{"norm_place": "pre", "norm_eps": 1e-05, "qk_norm": false, "init_std_up": 0.02, "optimizer": "adam_variant", "final_lr_fraction": 0.0, "seq_len": 512, "steps": 3885, "dataset": "wikipedia_en"}
Below are experts of layer 2 (counted from 0) of a mixture-of-experts language model. Rows are named router (the router's row for the expert), gate (a neuron's input weights, with its number), up (a neuron's input weights, with its number) and show model dimensions 80-159. Each number is 200 + 20 x the weight over its row's rms, rounded and kept within 0 to 999.
After each expert's rows: "mostly gets" lists some tokens that are sent to it at least half of the time. This comes from a sample of Wikipedia text that the model never trained on.

# expert 8
router,234,220,172,198,195,198,217,206,236,186,217,221,196,200,169,174,235,217,200,212,232,165,227,162,196,181,219,194,198,192,216,228,169,224,194,213,183,224,171,203,194,167,202,193,196,198,155,214,216,175,207,212,194,202,224,167,226,236,206,178,184,195,199,209,223,222,217,221,165,192,222,200,189,170,242,236,189,165,207,176
gate0,163,207,204,158,193,225,165,176,176,179,171,146,194,235,185,254,175,183,208,227,188,195,215,211,200,238,185,174,203,226,181,169,207,176,212,224,221,196,211,236,214,168,185,209,184,176,215,204,165,201,215,207,213,177,227,226,226,189,203,193,185,210,211,194,173,211,207,181,189,214,189,154,203,188,169,182,174,203,216,206
up0,201,219,194,215,216,222,216,199,230,201,197,213,211,188,203,173,205,199,150,188,207,201,184,208,189,180,177,199,239,191,224,213,183,219,205,207,187,217,205,188,237,191,193,209,224,189,210,186,197,245,176,155,188,152,171,217,170,211,225,215,223,197,219,193,202,161,191,188,202,210,194,179,201,215,215,198,200,186,161,173
gate1,182,192,217,189,179,177,211,206,177,211,182,181,171,205,210,214,174,164,200,165,195,206,216,204,216,227,183,207,167,149,204,201,206,184,201,165,189,197,210,194,200,198,221,223,245,203,152,188,212,209,207,224,221,237,194,204,201,206,197,196,205,179,196,201,146,224,185,182,189,215,193,202,166,184,166,207,170,195,182,229
up1,224,188,205,193,208,228,174,197,228,176,242,227,218,198,150,191,198,257,184,229,210,204,185,223,191,168,200,200,226,178,201,197,218,209,165,215,201,172,216,211,202,192,199,199,211,203,215,204,167,234,191,190,190,199,211,207,193,193,198,189,174,189,222,186,219,154,225,183,217,202,189,167,206,188,178,219,206,158,217,214
gate2,206,210,190,202,171,187,201,229,195,205,187,193,169,217,207,210,180,237,194,216,179,229,200,208,196,177,191,196,214,214,199,210,227,221,191,212,224,193,183,203,200,183,219,196,180,210,193,165,162,232,227,180,222,218,167,219,175,211,182,251,195,217,200,207,211,215,184,199,274,181,210,203,218,173,200,206,150,187,219,166
up2,218,180,179,208,220,216,185,202,198,221,195,207,191,158,164,166,193,207,184,202,173,218,208,185,233,227,228,221,227,200,196,196,165,227,179,186,210,219,233,209,203,199,185,229,184,192,196,186,180,201,213,210,212,190,222,231,203,201,209,204,214,200,171,218,211,202,205,170,169,175,161,171,202,210,243,199,200,204,212,226
mostly gets: " dis", " J", " Paul", " man", " f", " o"

# expert 4
router,173,164,182,197,182,187,195,188,194,241,175,190,183,182,189,204,168,172,191,191,210,249,178,217,198,217,195,206,212,204,205,175,216,182,214,180,173,228,206,222,213,215,206,212,201,194,202,208,214,223,212,197,195,204,215,211,186,146,192,210,231,227,197,229,191,210,196,173,235,196,176,204,198,211,189,100,198,232,224,181
gate0,194,206,208,180,219,200,180,228,164,159,159,166,213,208,193,169,223,214,211,181,207,212,212,190,216,234,187,158,193,207,185,217,175,210,214,223,201,211,148,179,185,232,198,239,196,229,250,203,189,212,188,188,215,220,185,194,186,189,205,198,201,212,173,197,200,227,204,200,184,192,198,232,183,178,213,172,192,193,206,224
up0,206,202,188,203,229,148,233,198,207,222,203,221,185,214,228,196,228,206,199,190,203,205,205,216,195,204,210,153,220,215,219,232,184,188,216,180,187,230,203,216,213,188,214,216,237,226,208,193,211,214,203,175,215,201,165,198,181,177,203,223,204,234,176,223,214,210,197,184,186,202,199,221,183,210,201,203,162,185,217,208
gate1,188,195,192,193,211,191,194,166,200,192,209,162,210,215,177,207,191,191,177,208,190,178,208,127,223,207,212,224,227,207,188,193,183,187,200,214,208,206,224,223,185,223,184,193,202,216,182,209,199,215,203,203,194,176,190,177,191,186,169,170,195,225,145,186,223,200,204,163,231,184,153,189,190,179,191,187,179,213,204,197
up1,174,201,226,225,170,220,214,248,181,194,183,192,214,195,203,185,202,210,247,189,196,197,222,243,176,188,194,192,189,202,221,202,205,216,222,189,191,178,173,182,197,202,191,196,222,149,184,184,202,216,193,189,208,215,201,179,213,208,203,233,205,192,241,198,199,214,169,235,200,210,252,200,171,193,226,198,230,189,177,193
gate2,209,212,225,197,196,198,193,161,185,216,183,204,231,197,214,187,171,175,173,179,212,166,216,165,233,216,176,207,188,197,178,211,186,237,192,219,215,202,215,206,215,190,180,219,172,220,220,180,200,196,205,226,203,167,198,214,212,220,201,185,217,145,173,195,183,203,176,218,194,211,190,236,210,205,210,229,202,180,187,187
up2,177,196,189,190,204,203,182,210,214,180,200,207,219,201,202,198,224,197,205,180,181,239,188,244,200,239,208,209,196,198,209,202,218,196,206,189,172,200,204,207,181,212,211,192,207,208,197,203,220,236,210,198,198,229,193,205,192,114,204,191,205,226,182,221,195,221,207,220,207,200,180,190,178,212,171,105,192,230,203,219
mostly gets: " V", " l", "v", "V", "av", "oc"

# expert 7
router,233,214,183,194,187,211,217,199,237,194,230,221,204,186,176,173,229,227,195,205,227,167,227,161,198,185,206,173,204,192,208,219,171,228,197,214,184,222,170,183,197,148,192,188,196,197,164,214,210,165,191,207,196,203,210,172,235,224,206,180,172,181,199,219,227,224,226,238,171,195,212,196,188,165,235,232,196,174,215,174
gate0,180,218,169,226,181,186,193,199,197,208,182,178,152,224,208,213,169,158,196,175,207,222,214,205,230,183,174,193,201,222,205,172,201,225,226,175,202,205,203,194,199,204,192,180,216,183,194,160,176,212,192,200,226,194,212,185,171,187,182,214,189,208,219,181,189,195,170,185,207,221,231,207,212,207,202,206,176,192,181,184
up0,207,249,216,197,214,188,213,208,217,209,217,195,173,173,178,195,208,154,193,192,200,213,190,199,204,209,209,189,186,217,224,240,196,207,209,207,205,182,202,211,207,200,203,212,220,191,202,193,179,183,216,194,194,221,237,206,208,198,181,191,174,171,168,202,214,205,173,205,208,218,192,171,197,194,212,195,146,186,158,201
gate1,205,233,184,247,189,163,221,196,189,220,207,188,223,203,212,202,194,202,213,208,196,199,189,201,184,198,204,190,206,219,196,198,195,195,207,173,172,222,187,185,219,188,209,232,200,194,189,185,166,241,206,176,241,185,182,239,193,180,187,227,194,223,216,188,188,213,214,215,193,226,200,200,217,223,198,170,221,206,210,193
up1,208,207,201,164,190,195,178,171,212,201,183,186,227,217,231,223,196,202,165,203,207,228,190,191,190,195,208,211,209,174,180,185,232,199,202,198,197,210,215,153,222,204,216,187,174,210,175,196,221,173,181,218,190,219,200,208,184,225,198,201,228,213,166,241,199,202,176,197,194,214,218,216,183,215,216,199,188,192,207,228
gate2,218,190,203,220,150,189,206,195,220,216,211,197,183,186,232,212,211,209,230,215,184,197,169,188,203,227,212,212,172,180,208,180,211,223,217,163,162,226,217,171,173,232,173,208,224,205,175,207,194,209,203,226,206,230,185,196,196,191,227,218,203,194,200,194,177,246,187,205,193,196,175,207,191,225,174,182,209,185,241,194
up2,210,206,193,210,190,195,142,200,205,188,189,178,238,202,235,220,209,216,235,224,206,222,162,221,206,170,206,208,211,158,224,177,186,190,197,206,191,201,203,168,199,218,205,197,219,178,184,196,207,188,163,191,188,217,229,234,192,210,225,210,200,250,188,187,216,235,226,197,185,246,216,184,194,193,182,207,179,212,180,235
mostly gets: " Sh", "H", " River", " She", " Thomas", " China"

# expert 2
router,189,217,201,186,195,210,181,192,161,197,196,199,214,170,217,213,179,182,198,222,156,198,183,213,192,211,198,222,212,189,202,196,232,181,174,191,232,168,211,183,158,229,214,193,185,176,198,213,220,233,171,183,175,191,176,207,200,187,183,183,214,162,219,187,190,167,190,177,202,224,213,176,198,244,162,133,209,211,189,187
gate0,200,185,227,224,191,208,207,187,167,246,165,210,156,189,179,200,219,185,207,199,213,199,214,230,191,248,234,204,188,230,129,214,180,187,206,201,173,218,175,183,232,204,203,186,191,201,223,202,184,186,213,206,198,221,181,203,241,165,188,203,177,190,177,174,216,184,157,195,183,165,162,175,194,224,195,218,172,195,177,210
up0,168,227,199,205,208,174,193,171,190,170,201,202,241,194,206,205,160,195,193,208,199,200,223,183,221,212,178,206,167,228,219,203,191,215,183,222,217,179,202,221,198,180,215,219,182,188,204,164,169,176,190,235,209,155,179,217,202,214,196,202,205,176,183,200,203,221,195,217,214,232,216,222,211,185,208,183,177,204,171,202
gate1,206,217,187,195,202,205,179,200,199,178,173,185,208,200,207,196,215,190,192,201,153,206,196,231,177,186,188,198,210,179,194,187,204,214,160,209,233,204,194,225,191,202,163,195,181,223,229,217,206,213,211,167,200,178,206,207,189,211,187,164,210,206,205,201,207,192,256,202,244,209,184,217,210,162,185,178,204,261,214,213
up1,223,210,197,207,171,217,202,187,173,221,217,173,187,229,208,189,206,207,210,214,219,205,198,172,216,211,226,209,190,176,203,191,184,191,193,231,187,186,212,177,198,191,198,188,215,192,155,181,220,224,229,216,209,209,186,237,212,204,220,239,190,177,181,203,198,205,209,186,192,190,186,209,160,226,186,213,205,204,170,227
gate2,192,201,203,218,219,183,219,200,201,191,202,217,212,191,211,183,218,199,252,207,170,189,165,226,208,198,169,183,208,231,182,189,206,187,238,194,137,216,163,183,197,150,224,202,165,198,187,162,193,213,207,196,198,210,187,199,189,147,222,196,174,196,207,186,210,211,179,202,203,191,212,209,210,219,200,187,182,213,228,180
up2,201,194,238,184,233,230,192,194,195,213,192,184,200,184,194,216,226,200,194,223,181,202,186,188,174,189,203,205,247,219,171,200,184,204,196,240,160,191,192,213,161,223,199,200,199,177,191,167,201,188,216,183,176,210,216,206,198,199,193,178,212,210,184,208,185,220,233,193,194,174,208,211,195,203,184,209,234,223,206,194
mostly gets: " University", " years", " School", " year", " km", " 2011"

# expert 10
router,230,218,182,188,186,197,228,204,226,187,227,228,198,188,172,157,230,236,193,208,232,168,231,161,190,198,229,191,188,192,206,226,175,217,194,213,192,226,182,197,191,161,197,178,201,200,167,209,224,176,192,203,203,201,214,172,229,228,216,181,167,180,207,204,214,228,222,231,172,184,223,188,189,169,235,232,194,180,211,168
gate0,198,197,212,206,191,190,163,173,202,228,198,178,192,196,199,192,193,190,210,197,199,228,204,198,171,208,177,220,191,207,228,165,208,208,172,198,205,192,202,193,224,239,184,206,220,152,171,188,184,205,174,180,210,206,185,252,211,198,169,228,190,207,178,179,192,201,176,187,242,210,234,164,183,202,202,217,221,208,184,220
up0,198,194,196,198,232,215,197,224,175,217,232,206,208,216,200,219,199,189,187,196,199,182,215,207,218,173,168,214,216,159,182,188,217,218,197,238,206,199,224,211,206,131,201,211,188,258,218,197,218,198,209,188,222,208,235,197,210,172,203,191,213,209,170,188,222,157,189,211,211,197,166,239,231,199,180,199,169,234,229,202
gate1,174,199,215,192,214,212,215,202,183,236,172,203,169,202,210,231,153,194,204,207,203,227,211,180,207,201,219,191,225,227,192,165,237,198,179,232,209,180,193,203,186,195,210,218,178,232,246,204,190,181,229,202,190,186,208,204,241,206,202,209,216,230,187,217,148,209,208,195,241,195,201,213,220,239,190,194,181,206,213,172
up1,213,176,170,179,175,179,201,219,188,204,213,158,226,183,229,170,192,193,180,197,212,226,197,225,221,215,187,218,193,184,208,199,179,177,175,199,205,184,179,195,228,236,210,175,221,170,177,215,204,243,177,237,205,172,218,185,178,228,213,200,200,212,200,203,184,160,203,199,181,215,176,189,196,190,210,194,196,221,190,236
gate2,181,199,190,174,193,189,225,201,178,198,147,156,206,204,208,198,161,209,186,184,214,185,199,189,175,234,192,216,179,218,169,200,210,201,184,207,204,230,195,218,216,219,229,216,190,182,198,192,230,221,165,173,155,210,205,206,219,176,181,194,185,171,179,193,232,202,194,218,201,221,189,201,192,201,195,202,192,230,191,183
up2,176,226,167,218,227,222,195,244,179,196,203,212,211,205,181,181,212,190,206,203,165,201,183,190,227,193,191,210,212,202,194,186,214,201,191,179,204,233,172,200,185,205,199,195,197,199,202,239,196,193,182,215,187,215,233,201,196,197,210,226,184,208,175,205,232,226,199,182,210,197,204,198,229,197,245,182,232,224,219,171
mostly gets: " film", " No", "ub", "amp", " ===", " Yes"

# expert 1
router,150,210,221,201,224,195,192,205,161,183,198,182,198,219,212,205,164,196,218,187,186,261,197,253,179,202,205,197,172,210,213,194,252,193,219,188,216,197,218,197,205,206,191,199,196,204,229,192,180,220,202,196,223,192,176,233,189,157,202,229,203,213,198,196,159,215,201,188,244,198,216,225,209,227,165,142,193,197,184,236
gate0,189,228,196,171,189,233,214,191,249,202,198,201,195,202,205,195,192,228,190,258,172,210,174,233,196,182,197,217,237,228,166,182,239,172,178,206,193,171,220,210,211,224,185,175,212,226,217,171,211,228,221,197,187,189,217,208,167,183,217,212,224,198,180,192,186,182,217,213,203,195,182,196,195,222,181,170,194,236,159,213
up0,186,218,222,155,199,223,197,200,230,183,206,204,177,178,251,209,208,212,180,238,216,221,192,207,166,171,212,216,252,211,178,200,227,207,174,194,202,162,192,213,199,203,171,181,200,196,196,180,213,199,224,196,211,205,205,192,189,221,207,215,259,192,160,159,200,192,221,167,223,155,191,204,224,231,182,195,181,191,180,208
gate1,204,188,203,215,197,228,234,237,208,203,227,245,211,212,168,197,189,216,183,205,156,153,193,199,210,189,169,199,190,216,167,211,209,208,202,199,186,201,171,202,183,233,185,223,222,229,181,240,225,173,200,198,166,165,213,176,171,176,187,174,181,204,247,209,212,175,216,208,212,199,219,185,214,181,200,204,224,208,206,152
up1,207,219,167,205,192,182,184,166,194,183,173,185,151,215,213,202,198,205,219,170,244,253,204,175,204,215,197,214,231,200,201,180,202,203,196,228,201,210,207,172,228,201,205,159,168,189,201,182,172,244,211,195,201,221,166,203,191,215,179,205,249,191,185,223,183,202,180,209,186,222,200,225,221,221,224,200,171,157,185,230
gate2,193,184,217,192,179,189,152,216,209,197,195,180,186,225,196,238,187,215,195,207,198,228,160,202,174,177,210,205,169,175,173,213,225,173,194,183,195,199,204,203,185,223,249,190,183,193,146,248,229,211,194,211,205,196,183,197,203,150,215,189,235,177,217,212,205,238,183,221,214,192,199,227,168,182,168,212,206,206,204,208
up2,190,204,176,207,214,241,237,180,196,219,213,234,210,203,225,172,197,177,185,221,181,176,225,223,226,217,187,206,229,217,211,195,176,214,201,203,180,213,180,182,209,189,155,194,209,205,231,159,150,209,202,213,195,245,206,212,199,199,194,222,194,225,175,213,191,164,217,191,199,222,199,178,251,215,234,163,206,211,196,222
mostly gets: " had", " were", " has", " not", " one", " first"

# expert 6
router,219,201,205,235,200,201,189,211,207,183,218,213,214,218,217,216,184,199,183,167,192,234,178,216,235,193,182,213,196,182,153,176,233,191,186,227,187,155,194,219,223,230,200,228,208,220,201,178,181,204,211,219,183,235,198,212,181,195,174,215,195,196,204,159,197,163,181,213,218,196,171,177,219,191,209,195,207,220,182,200
gate0,183,201,214,213,184,187,172,190,188,188,212,182,190,224,218,242,200,178,193,182,222,241,197,182,191,215,182,199,210,158,200,162,242,180,218,233,203,214,223,215,188,160,228,201,201,206,183,223,209,191,206,218,223,247,217,189,214,191,186,214,195,148,195,180,175,211,199,179,216,182,161,195,215,237,171,191,207,213,206,195
up0,204,189,223,213,224,161,212,205,200,210,179,184,174,206,205,238,218,204,190,193,211,219,206,215,204,193,185,195,229,150,198,200,204,164,233,218,170,185,235,197,233,175,215,190,176,203,166,221,188,166,210,198,189,241,210,161,195,218,182,216,198,168,208,188,209,174,212,197,173,188,180,179,214,220,213,226,152,223,234,207
gate1,191,225,175,205,194,208,188,199,194,217,196,185,209,234,210,188,206,163,220,217,202,208,194,232,218,202,226,232,191,180,197,183,214,221,207,205,197,249,187,193,176,197,183,212,181,210,210,194,201,189,214,206,198,185,218,193,221,188,189,231,204,200,162,175,181,193,206,203,188,223,209,199,201,207,180,181,191,213,188,215
up1,196,254,170,217,196,202,205,218,193,213,231,190,213,221,226,159,225,191,201,220,198,205,195,217,227,217,218,216,187,158,201,189,187,205,209,221,165,234,209,209,180,197,175,215,214,205,216,200,220,184,223,232,218,172,216,191,226,204,216,218,184,195,184,185,204,199,200,196,176,228,205,197,194,185,207,210,206,213,181,200
gate2,185,214,202,200,221,166,212,224,205,186,250,246,215,207,216,230,188,210,203,216,198,210,193,203,190,203,212,227,173,214,215,192,212,206,185,192,188,187,215,180,160,202,208,191,173,189,206,201,177,225,221,211,193,233,168,228,205,180,197,224,208,188,205,187,194,192,199,228,224,241,219,199,223,194,177,208,184,155,206,186
up2,198,192,210,211,176,186,232,191,215,169,214,201,204,213,196,182,219,194,207,194,184,190,210,203,171,213,147,202,194,203,181,198,218,220,255,198,203,205,195,194,176,168,206,195,204,182,183,185,151,165,188,206,185,208,206,205,190,194,210,171,206,227,186,209,202,214,182,257,166,211,179,162,187,209,213,211,202,232,230,198
mostly gets: " in", " ", " of", " for", " with", " at"

# expert 5
router,205,163,227,192,194,199,214,200,216,187,200,190,222,222,205,203,181,168,229,234,217,178,188,217,204,204,183,183,211,225,201,226,193,246,185,230,215,199,199,173,210,162,175,185,218,209,209,205,198,186,209,194,209,189,208,195,220,214,238,178,200,185,173,204,192,219,210,210,208,214,160,208,174,205,220,176,209,171,166,244
gate0,184,185,210,218,229,243,233,215,194,200,225,201,163,191,194,208,196,205,220,214,171,198,196,221,219,206,226,185,200,169,210,194,210,177,201,217,199,175,228,202,193,214,161,184,218,212,195,177,184,180,242,211,190,195,222,225,211,191,219,192,173,204,230,194,198,216,205,222,201,164,220,223,182,202,221,195,215,214,198,206
up0,228,175,214,232,213,202,198,202,203,168,197,200,194,185,214,203,207,209,206,175,210,214,197,192,191,172,189,203,212,178,179,190,237,194,254,210,176,197,162,177,232,194,222,233,193,220,188,228,198,227,160,210,190,225,250,208,196,213,205,216,185,192,223,197,194,183,207,204,218,203,213,216,218,186,235,219,207,189,220,204
gate1,180,186,191,148,191,197,178,225,212,205,226,184,175,204,205,195,195,191,179,195,168,249,203,213,200,187,197,189,222,185,231,200,243,222,155,213,180,172,208,197,175,232,242,203,208,206,201,195,202,222,187,197,198,227,222,226,169,187,191,226,235,241,188,223,216,241,189,218,210,216,191,190,225,161,147,189,191,177,215,228
up1,181,249,209,234,171,249,179,189,177,231,165,176,174,185,194,197,175,184,233,192,226,205,192,196,236,185,189,222,196,229,184,187,177,195,241,188,253,232,218,197,197,169,157,203,182,211,207,168,201,213,181,183,203,168,208,201,244,181,210,224,182,185,188,194,166,189,204,193,193,190,206,217,180,227,203,172,219,201,167,186
gate2,236,192,201,225,203,191,191,237,197,214,185,208,220,238,229,212,191,192,196,171,189,229,174,207,214,204,219,200,209,173,181,174,204,195,214,193,183,206,200,174,212,202,210,238,214,227,173,184,238,190,183,218,186,213,217,218,196,192,214,200,230,182,234,194,191,199,194,169,189,188,199,192,211,209,185,182,199,175,205,211
up2,218,199,223,200,192,215,207,237,182,200,219,212,227,189,203,202,187,215,201,210,224,193,183,238,218,182,178,202,237,177,191,201,226,194,211,200,175,198,195,183,221,202,240,221,199,186,184,257,206,139,180,176,177,208,207,185,201,190,231,197,232,192,217,205,225,172,186,197,234,171,200,207,184,237,186,196,211,231,243,199
mostly gets: "ley", " York", "ain", "′", "ey", "land"

# expert 11
router,230,214,185,184,193,200,213,197,230,189,208,217,198,190,180,173,232,230,185,215,231,169,229,168,208,178,221,179,199,194,205,224,177,214,199,221,188,220,170,199,189,158,188,184,207,202,166,204,215,172,203,202,199,202,221,169,244,227,219,189,172,197,211,219,216,210,222,227,164,189,227,183,187,176,242,233,195,167,205,180
gate0,155,214,221,185,191,223,216,181,204,225,232,208,178,233,223,190,190,199,191,192,202,217,193,209,232,226,187,181,189,213,236,220,186,184,212,207,190,163,229,202,170,189,164,169,223,153,200,181,190,183,220,209,204,175,179,199,233,197,246,182,219,205,204,222,178,197,205,239,187,211,211,206,170,241,182,181,215,208,156,193
up0,163,194,198,194,209,180,225,187,241,221,155,216,245,187,191,233,208,184,180,213,197,175,218,206,159,181,223,227,185,217,186,203,190,195,220,181,245,200,192,211,221,197,212,188,196,207,220,224,198,195,199,179,190,170,234,158,244,216,190,189,220,198,168,233,233,172,230,169,190,210,169,241,174,168,234,204,228,231,205,168
gate1,175,188,190,192,209,210,184,226,189,242,246,228,183,199,170,167,183,152,176,155,168,217,192,218,208,201,182,171,200,182,194,226,236,194,250,217,203,218,220,206,190,185,192,202,201,162,214,181,170,164,231,204,225,179,203,192,215,203,201,221,235,215,243,189,157,189,218,182,193,187,211,190,231,213,169,196,181,245,194,180
up1,206,195,191,201,244,189,191,188,240,193,207,208,202,209,190,181,247,192,198,159,219,200,186,201,202,187,208,194,196,197,225,224,188,211,236,158,188,215,216,218,195,151,194,176,208,197,196,156,225,175,211,200,232,188,193,167,171,194,197,221,212,209,177,206,189,210,203,191,169,191,192,212,214,200,196,202,177,225,208,173
gate2,193,182,207,211,229,187,181,216,195,231,178,173,228,209,200,196,200,204,231,242,184,188,189,173,216,214,219,215,218,200,230,208,235,195,226,218,204,177,218,217,230,190,197,219,220,207,201,202,158,191,213,224,195,188,215,211,230,199,203,216,215,171,209,220,186,194,205,179,222,191,151,169,175,232,195,205,170,206,177,217
up2,178,215,173,188,238,210,197,188,206,178,219,212,189,213,156,197,169,183,189,202,199,185,205,198,198,200,193,208,168,233,194,196,223,231,178,206,218,215,175,230,191,223,187,204,183,231,233,181,186,203,189,206,204,186,196,220,185,188,208,215,171,234,174,187,192,184,208,219,217,246,234,190,229,168,197,193,193,163,176,180
mostly gets: " John", " −", " —", " ;", " Sand", " Eastern"

# expert 9
router,229,206,172,203,186,205,216,203,226,178,213,223,194,189,183,176,229,228,198,210,222,168,228,163,204,196,228,196,203,185,204,226,173,218,189,218,188,236,168,203,198,170,205,184,195,204,163,220,217,174,206,203,214,198,228,164,231,222,210,177,181,192,213,215,224,205,217,236,171,192,229,192,185,169,234,235,201,170,223,171
gate0,191,224,206,172,199,185,210,197,165,190,194,207,226,212,234,201,180,180,202,193,224,210,224,190,192,218,195,193,199,224,188,191,217,232,149,219,203,219,203,153,211,199,238,199,186,160,242,188,165,226,212,205,217,228,179,260,200,206,202,207,221,192,223,197,168,166,194,202,236,243,195,162,204,206,188,181,228,207,213,240
up0,179,219,175,208,214,190,216,216,173,178,164,218,202,231,213,207,192,212,175,200,206,193,228,177,211,212,231,223,184,172,188,207,194,233,209,199,190,221,211,187,183,219,213,203,195,186,220,225,199,187,178,205,215,200,142,196,174,206,223,201,171,216,203,205,186,178,191,206,212,205,177,204,184,197,226,223,216,182,193,228
gate1,218,187,231,172,210,161,202,191,215,245,189,195,197,220,235,236,207,236,184,192,179,225,178,198,175,190,196,195,220,208,214,198,187,187,191,200,165,207,172,192,202,205,223,236,202,201,191,166,257,206,201,262,180,194,183,211,199,210,229,209,198,191,198,196,179,260,181,169,189,169,195,200,226,215,199,207,207,206,182,175
up1,207,203,204,208,203,249,202,182,212,184,205,186,180,207,188,208,191,219,190,240,225,195,216,192,240,192,199,196,222,189,178,178,233,222,204,231,211,183,198,217,212,191,191,201,161,197,223,243,165,227,196,158,190,183,199,200,194,188,192,198,203,213,193,227,177,186,194,227,215,203,209,225,195,200,189,195,181,209,207,208
gate2,202,196,225,201,175,187,224,175,200,201,188,208,165,217,172,205,182,185,170,195,201,215,194,201,176,206,208,191,206,212,176,188,224,195,234,187,195,196,224,208,208,216,202,212,191,196,166,233,235,175,216,190,199,183,215,215,184,194,230,217,221,183,245,235,182,204,208,143,178,225,217,180,203,197,190,200,200,177,221,192
up2,215,177,234,196,228,195,190,233,229,220,206,184,232,175,192,183,188,228,205,198,190,190,213,219,228,195,197,202,174,186,249,191,219,211,178,222,210,171,205,198,201,205,225,187,220,200,224,214,146,214,173,181,213,223,214,178,202,196,199,212,199,190,209,206,197,217,200,216,201,191,211,220,193,194,193,183,192,213,169,195
mostly gets: " so", "He", " As", " country", " politician", " Country"

# expert 3
router,228,215,181,193,175,201,217,194,225,182,218,216,201,190,177,174,231,231,181,212,231,169,232,167,200,188,218,191,201,194,220,224,178,220,190,219,182,232,168,193,206,169,201,187,204,194,166,223,210,182,199,196,195,204,236,168,228,224,218,188,178,190,203,207,222,207,230,232,170,189,229,210,193,176,233,234,198,177,214,175
gate0,146,201,200,145,193,187,167,208,167,206,200,184,162,213,217,190,189,181,238,180,190,224,205,215,197,190,176,196,174,207,186,189,222,184,213,168,189,189,172,213,185,213,199,169,214,198,199,192,157,254,205,214,198,179,170,186,203,197,193,210,211,211,220,203,189,232,216,191,218,222,208,177,197,212,202,166,197,222,155,199
up0,186,232,208,207,212,200,173,204,223,159,218,198,219,191,198,220,193,185,206,211,167,196,168,208,214,173,195,195,166,210,186,180,222,155,204,186,229,189,200,193,173,168,207,199,178,185,175,211,172,232,190,191,198,211,190,186,220,219,180,214,158,186,236,183,187,196,196,225,217,220,229,235,217,170,204,222,170,210,194,141
gate1,169,200,236,202,196,228,148,205,208,235,190,179,159,195,219,195,179,172,224,179,207,219,178,215,185,191,161,225,205,204,170,177,217,185,200,199,185,210,213,164,200,163,185,173,210,224,214,183,209,197,220,183,234,204,188,201,215,205,188,232,229,218,203,188,171,202,183,203,209,205,182,205,225,216,188,203,181,204,199,233
up1,193,212,236,221,193,238,184,219,214,200,208,176,142,185,207,193,211,195,218,209,229,216,209,231,179,197,171,197,186,217,182,196,184,183,191,204,204,216,212,143,208,200,180,159,206,233,214,220,192,191,190,182,214,165,184,203,213,200,198,204,216,210,203,192,196,208,191,197,188,191,204,182,198,225,184,219,193,207,194,229
gate2,171,205,177,204,211,173,203,181,192,229,195,213,183,192,203,224,191,237,191,168,238,197,214,199,183,204,196,212,167,220,202,205,227,222,196,201,208,187,202,193,221,200,158,192,205,209,216,201,173,199,188,183,214,162,155,226,197,202,200,228,172,197,230,190,217,177,167,221,207,209,174,209,192,223,221,209,174,192,212,186
up2,226,224,210,230,176,218,178,215,231,172,185,188,223,233,196,155,232,222,221,201,162,214,193,229,205,184,192,190,194,207,230,207,210,185,240,193,176,186,194,181,223,217,207,206,251,229,178,185,190,204,190,224,183,213,205,183,169,182,191,207,215,185,198,205,189,203,203,190,244,193,227,207,189,203,202,201,212,204,198,227
mostly gets: " re", " O", " States", " Win", " Republican", " Re"

# expert 0
router,222,218,182,201,189,203,214,216,221,185,224,217,199,208,174,172,230,216,182,197,238,166,236,171,195,196,214,186,194,188,206,222,175,225,200,217,180,233,171,197,199,166,182,191,191,205,169,228,219,184,196,196,206,194,222,169,236,223,219,175,178,183,205,218,222,207,204,240,168,188,216,184,184,176,237,234,200,175,208,179
gate0,208,197,190,208,178,179,226,218,154,196,174,156,180,208,207,215,171,207,246,202,201,192,172,198,190,254,190,202,214,199,186,160,218,223,177,200,185,183,200,176,183,197,204,194,146,195,160,208,200,234,188,181,176,207,192,238,181,153,221,178,182,158,199,212,168,219,223,222,215,204,242,205,222,205,202,175,152,200,196,190
up0,202,209,200,178,232,225,218,216,225,202,205,222,181,193,193,167,193,164,205,221,194,199,189,203,195,194,188,210,213,214,169,218,201,187,225,170,255,205,213,172,221,176,195,180,219,218,254,203,226,193,198,212,195,207,215,160,254,223,198,239,206,209,175,165,220,209,210,161,180,194,152,214,229,203,184,200,233,201,200,212
gate1,213,244,187,161,205,210,194,197,160,232,161,183,163,189,213,176,208,251,180,200,224,231,179,194,224,210,195,236,206,205,204,200,226,214,187,261,191,176,220,181,180,215,221,214,178,225,194,184,191,206,190,225,177,173,222,217,164,207,224,201,220,168,203,183,178,203,185,241,209,181,258,217,214,183,174,197,177,213,175,180
up1,204,176,196,241,204,164,200,215,202,171,222,235,190,193,207,241,205,187,226,173,167,181,203,213,186,209,180,196,199,226,217,204,195,191,205,216,182,198,209,187,211,179,183,207,216,204,201,203,193,201,186,194,188,218,140,169,231,180,162,194,175,186,196,185,187,194,171,169,182,222,178,185,193,226,193,204,204,187,212,186
gate2,174,198,206,180,216,215,183,219,196,181,195,179,189,199,222,221,190,180,198,204,185,228,176,178,178,264,187,179,187,197,194,198,217,198,147,199,223,245,213,202,198,253,192,221,163,170,241,165,201,221,223,244,227,221,204,240,199,193,216,204,184,234,159,178,178,195,238,176,211,225,217,197,224,206,176,196,188,246,175,219
up2,219,220,219,196,204,184,198,219,211,166,189,226,206,215,198,196,221,221,206,160,205,183,190,193,163,207,178,195,186,178,202,264,182,241,211,215,196,203,222,162,205,188,208,217,180,169,237,183,183,233,179,179,226,201,204,205,217,204,199,208,207,205,247,162,186,174,176,213,172,238,220,184,216,182,195,189,218,223,185,173
mostly gets: " C", " El", " USA", " Man", " My", "X"